Experts of a small language model: 4 picks a token.
Below are experts of layer 7 (counted from 0) of a mixture-of-experts language model. Rows are named router (the router's row for the expert) and show model dimensions 0-95. Each number is 128 + 24 x the weight over its row's rms, rounded and kept within 0 to 255.
After each expert's rows: a language model's description of what the expert responds to; "comes after" lists some tokens at least twice as common just before its tokens as in all text. This comes from a sample of Wikipedia text that the model never trained on. Tokens count by the router's weight.

# expert 51
router [106 106 144 161 142 152 137 159 142 168 103 121 116 140 146 137  82  60 117 137 127 128  69 154 128 188 134 155  94 111 134 140  82 143 116 156 153 136 102 158  93 125 105 114 142 158 158  97 130 123 183 132 101 101 154 149 176 114 100 126 129 150 110 171 143 113 120 129 105 177 123 120 136 148 150 130 143  96 129 150 145  95 139 112 177  73 120 134 119 147 126  93 173 128 132 132]
What it handles: Separators between numbers
comes after: "0", "6", "3", "1", "5", "7"

# expert 24
router [ 98  85 175 124 141 148 140 147 161 146 118 124 111 119 162 134  81 122 128 110 164 139 140 126 142 170 156 145  87  79 109 130  76 141 146 111 160 131 100 125 120 146 128  93 135 142 168 103 112 101 177 140 117 119 138  93 161 116  97 143 144 129 114 153 112 114 119  94 125 123  98 129 108 148 113 137 136 103 123 148 153 139 151 111 147  91 129 112  88 144 154 145 169 105 125 112]
What it handles: Year endings, continent names
comes after: "2", "1", "–", ".", "-", " and"

# expert 58
router [102 130 134 133 154 114 162 172 169 135  92  92 122 155 165 107 108 121 143 127 142 136 131 172 138 126 158 146 106 119 116 149 113 155 114 161 186 146 123 145 106 110 113 119 141 150 143 124 116 117 156 139 113  97 140 111 157 122 131 152 129 127 123 162 130 172  97 134 121 146 165 124 106 146 159 139 145 107 110 153 126 114 172 113 171 126  83 133  93 146 156  97 171 127 155 143]
What it handles: Opening quotation marks
comes after: "\n\n", " |", ".", ";", ").", ":"

# expert 62
router [106  93 144 170 159 142 155 143 111 147  90 103 108 171 142 118  95 146 122  88 176 154 114 151 157 142 169 155  91  91  95 174  97 156 139 163 157 143 114 144  87 134 115 120 117 138 161 118 130 149 213 131 116 128 148 121 145 124  95 123 159 131 121 157 113 136 114  85 114 140 151 149 112 129 113 133 151 122 110 148 156 128 165  95 172 109 129 142 122 150 134 119 128 119 146 142]
What it handles: Year digits in dates
comes after: "1", ", ", "2", " in ", "–", " May "

# expert 56
router [117 113 126 134 126 129 141 152 141 120 124 104 117 120 147 126  88 111 130  88 163 142 114 149 135 150 125 143  94  89 133 189 102 158 126 169 149 138 117 159  96 135 110 115 141 131 155 124 126 122 175 136 111 134 148 113 166 153  84 154 145 127  94 159 103 168  75  98  96 123 132 130  95 153 149 131 132 143  94 145 159 135 156 106 176 107 116 138  93 159 129 151 146 122 172 161]
What it handles: Place suffixes and closers
comes after: "1", ".", " | ", ",", "2", ")"

# expert 43
router [109  90 147 147 176 152 156 121 144 132 128  95 105 193 163 141  89 103 147 101 173 142 136 174 124 137 126 151 126 116 122 152 107 117 133 144 166 123  80 152 102 194 128 112 112 148 152 140 106 123 156 130 109 107 145 112 148 155  83 164 164 130 118 144 126 116 105 103 133 153 148 132 116 137 155 146 160 108 116 158 137 113 134 125 162 125 106 154 121 135 125  93 119  95 157 155]
What it handles: Table cells, mid-word pieces
comes after: " | ", "\n", " H", "0", ", H", " | H"

# expert 16
router [109 107 159 137 170 129 161 153 146 127  95 107 105 162 140 144 108 127 156 115 136 151  97 160 147 137 181 135 124  78 111 140 109 157 111 149 140 143 111 134 104 133 105 114 140 129 123 132 131 143 182 171 117 134 147  85 140 135  81 137 139 136  98 175 100 160 109 121 101 140 149 147 102 161 131 142 148 114 133 148 151 127 163 121 150 119 128 149 131 139 121 123 126 121 148 163]
What it handles: Section headings, line breaks
comes after: "\n\n", "2", "===", "==", "\n", " =="

# expert 37
router [ 95 106 146 128 141 141 159 136 151 141 126 109 108 152 140 184  85 129 139  89 165 153  91 153 152 138 153 149 104  97 101 154 102 140  92 141 160 144 102 156 112 124 137  88 125 149 144 109 130 126 170 170 114 115 158 110 158 157 103 141 147 122 127 160 117 133 119 119  98 128 140 154  99 157 142 173 157 126 103 118 139 125 145 100 181 107 109 138 119 150 149 115 135  91 135 146]
What it handles: Sentence and paragraph openers
comes after: ".", "\n\n", "s.", ").", "\".", ", but"

# expert 22
router [ 83 102 155 144 143 137 145 168 157 156  96  86 147 137 147 146 105 100 149  99 140 132 114 128 131 161 146 123 117 103  97 149 107 116 119 146 163 118 107 144 106 107 132 138 158 158 150 139 141 120 159 139 100 129 172 129 155 139 104 131 155 127 110 168 137 121 125 113 133 146 120 147 127 133 165 124 124 138 111 150 142 142 171 101 127 105 109 149  85 158 159 121 134 119 142 129]
What it handles: Examples and parentheticals
comes after: "1", "2", ":", ",", ".", "–"

# expert 54
router [122 128 154 146 159 160 139 136 153 147  90 107 100 174 142 129  80 134 124 115 138 162  96 174 130 146 178 125  56 117 126 133  84 162 102 168 139 134 111 157 101 150 104 142 147 165 162 120 133 101 176 145 105 112 130  87 140 167  76 133 159 140 116 156 135 113 124 106  87 137 146 141 130 141 142 161 128 118 109 154 137  95 161  85 161  98 120 120  88 155 127 118 126 133 124 128]
What it handles: Year starts, sentence subjects
comes after: "–", "| ", ".", "- ", ", ", " in "

# expert 4
router [113  87 144 122 167 128 121 168 147 117  94 113 112 128 154 158 105 115 136 113 134 164 105 135 148 135 149 133 104  81  87 166 102 145 111 166 149 144  99 149  98 162 136 102 126 110 156  99 141 107 162 143  94 116 128 111 132 135 102 156 161 156 124 162 104 125 116 101 116 144 156 155 136 150 147 129 145 117 117 136 129 120 138 117 136  95  93 162 105 133 186 127 159 109 159 127]
What it handles: Closing brackets, sentence openers
comes after: ".", " | ", "1", ").", "% | ", "s."

# expert 8
router [ 89 123 149 117 141 175 140 152 142 146 108 111 111 162 142 150  89 111 137  88 161 152 117 152 133 126 120 136 122 104 130 151 134 158 123 144 189 161  88 132 115 149 143 102 129 156 169 137 115 119 159 150 104 101 128  95 146 141  96 143 172 137  98 185 123 131 102 109 116 123 112 135 104 124 146 150 156 123 111 111 130 124 132 126 173 133  92 140 108 179 143 126 163 118 147 178]
What it handles: Table and list row starts
comes after: "\n", "| ", " |", ")", " |  |", "% |"

# expert 53
router [ 92 112 135 126 150 123 181 156 171 143  91 138 119 140 163 157  74 120 137 122 175 153 106 121 130 134 149 148 116 127 124 154 119 143  99 122 138 146 120 154 115 129 143 126 169 157 166 115 105 134 156 142 116 134 127 105 152 124 110 135 174 153 104 150 111 139 108  97 123 118 158 187  80 154 142 137 161 130 129 125 158 146 152 152 135  98 103 134 128 166 155 116 122 110 135 136]
What it handles: Sports tables, foreign names
comes after: "1", "\n", "2", "| ", ":", " | MF"

# expert 45
router [112 106 150 129 169 133 134 154 147 135 101 110 111 143 136 149 120 106 130 121 161 123 100 142 126 147 141 145 108  83  84 150 108 111  94 138 127 116 115 149  81 111 140 133 118 171 156 132 130 115 191 161 108 134 137 122 158 127 110 149 155 114 107 140  99 140 118 123  94 159 109 144 131 124 147 159 153  93 123 152 116 149 124 114 147 118 138 132 121 145 146  88 150 115 168 144]
What it handles: Table numbers and contrast connectives
comes after: " |", " | ", " | +", " | −", " |  |", "% |"

# expert 63
router [113 100 128 107 134  98 158 140 154 143 114 106  94 158 169 155 140  74 121 123 147 139 115 161 181 154 158  98 117 129  93 128 110 137 112 138 139 138 124 132  87 170 124 116 109 164 151 124 126 103 145 134  92 130 140 103 163 137 109 137 153 144 113 129 103 136 104 114 108 118 167 157  94 161 131 171 136  97 122 126 139 140 119 102 167  68 111 137 103 156 135 111 170  96 130 139]
What it handles: Coordinates and infobox structure
comes after: "\n", "–", "020", " JP", "016", "005"

# expert 13
router [112 107 125 141 149  98 163 145 133 110  82 105 146 127 142 170 113 126 168  79 167 126 124 149 142 160 147 149  95 105 105 131 106 150 131 117 136 145 123 152 114 140 121 124 110  98 180 117 117 117 161 146  98 120 129 107 140 149  77 163 167 116 145 132  90 154 127 112 108 125 118 141  89 143 153 138 145 110  80 168 129 121 147  72 145  88 127 146 109 136 144  80 148 116 163 152]
What it handles: Digits, taxonomy line breaks
comes after: "1", ".", "2", "-", " ", "Scientific classification"

# expert 55
router [107 111 129 131 136 136 133 153 137 165  83  94 100 175 143 141 102 107 146 102 154 134  96 131 157 171 179 140 131 120 109 172 114 130 144 133 150 152 131 175  89 119 126 138 102 172 137 107 149 118 204 157 109  87 142 120 165 116  84 117 163 142  95 135 148 150 106 121 106 137 116 142 107 140 130 157 129 137 101 168 145 120 150 100 129  66 134 145 120 149 119  94 137 111 145 144]
What it handles: Coordinates, years, infobox numbers
comes after: "\n\n", "\n", "′", "2", "- ", ", "

# expert 34
router [ 92  81 159 162 166 142 140 141 140 155 101  95 146 180 164 142 104 119 147 117 163 125 134 148 123 140 184 151 110  96 119 131 104 133 109 139 145 124 127 158 118 125 116 113 116 121 146 132 105 108 195 153 128 127 155 119 163 121 113 142 177 151  82 165 120 134 147 109  78 137 159 129  88 127 140 151 138 113  88 149 141 135 178  99 163 118 123 134 109 135 134 118 141 107 152 121]
What it handles: Table statistics numbers
comes after: " | ", "; ", " (", " ", ", ", "% | "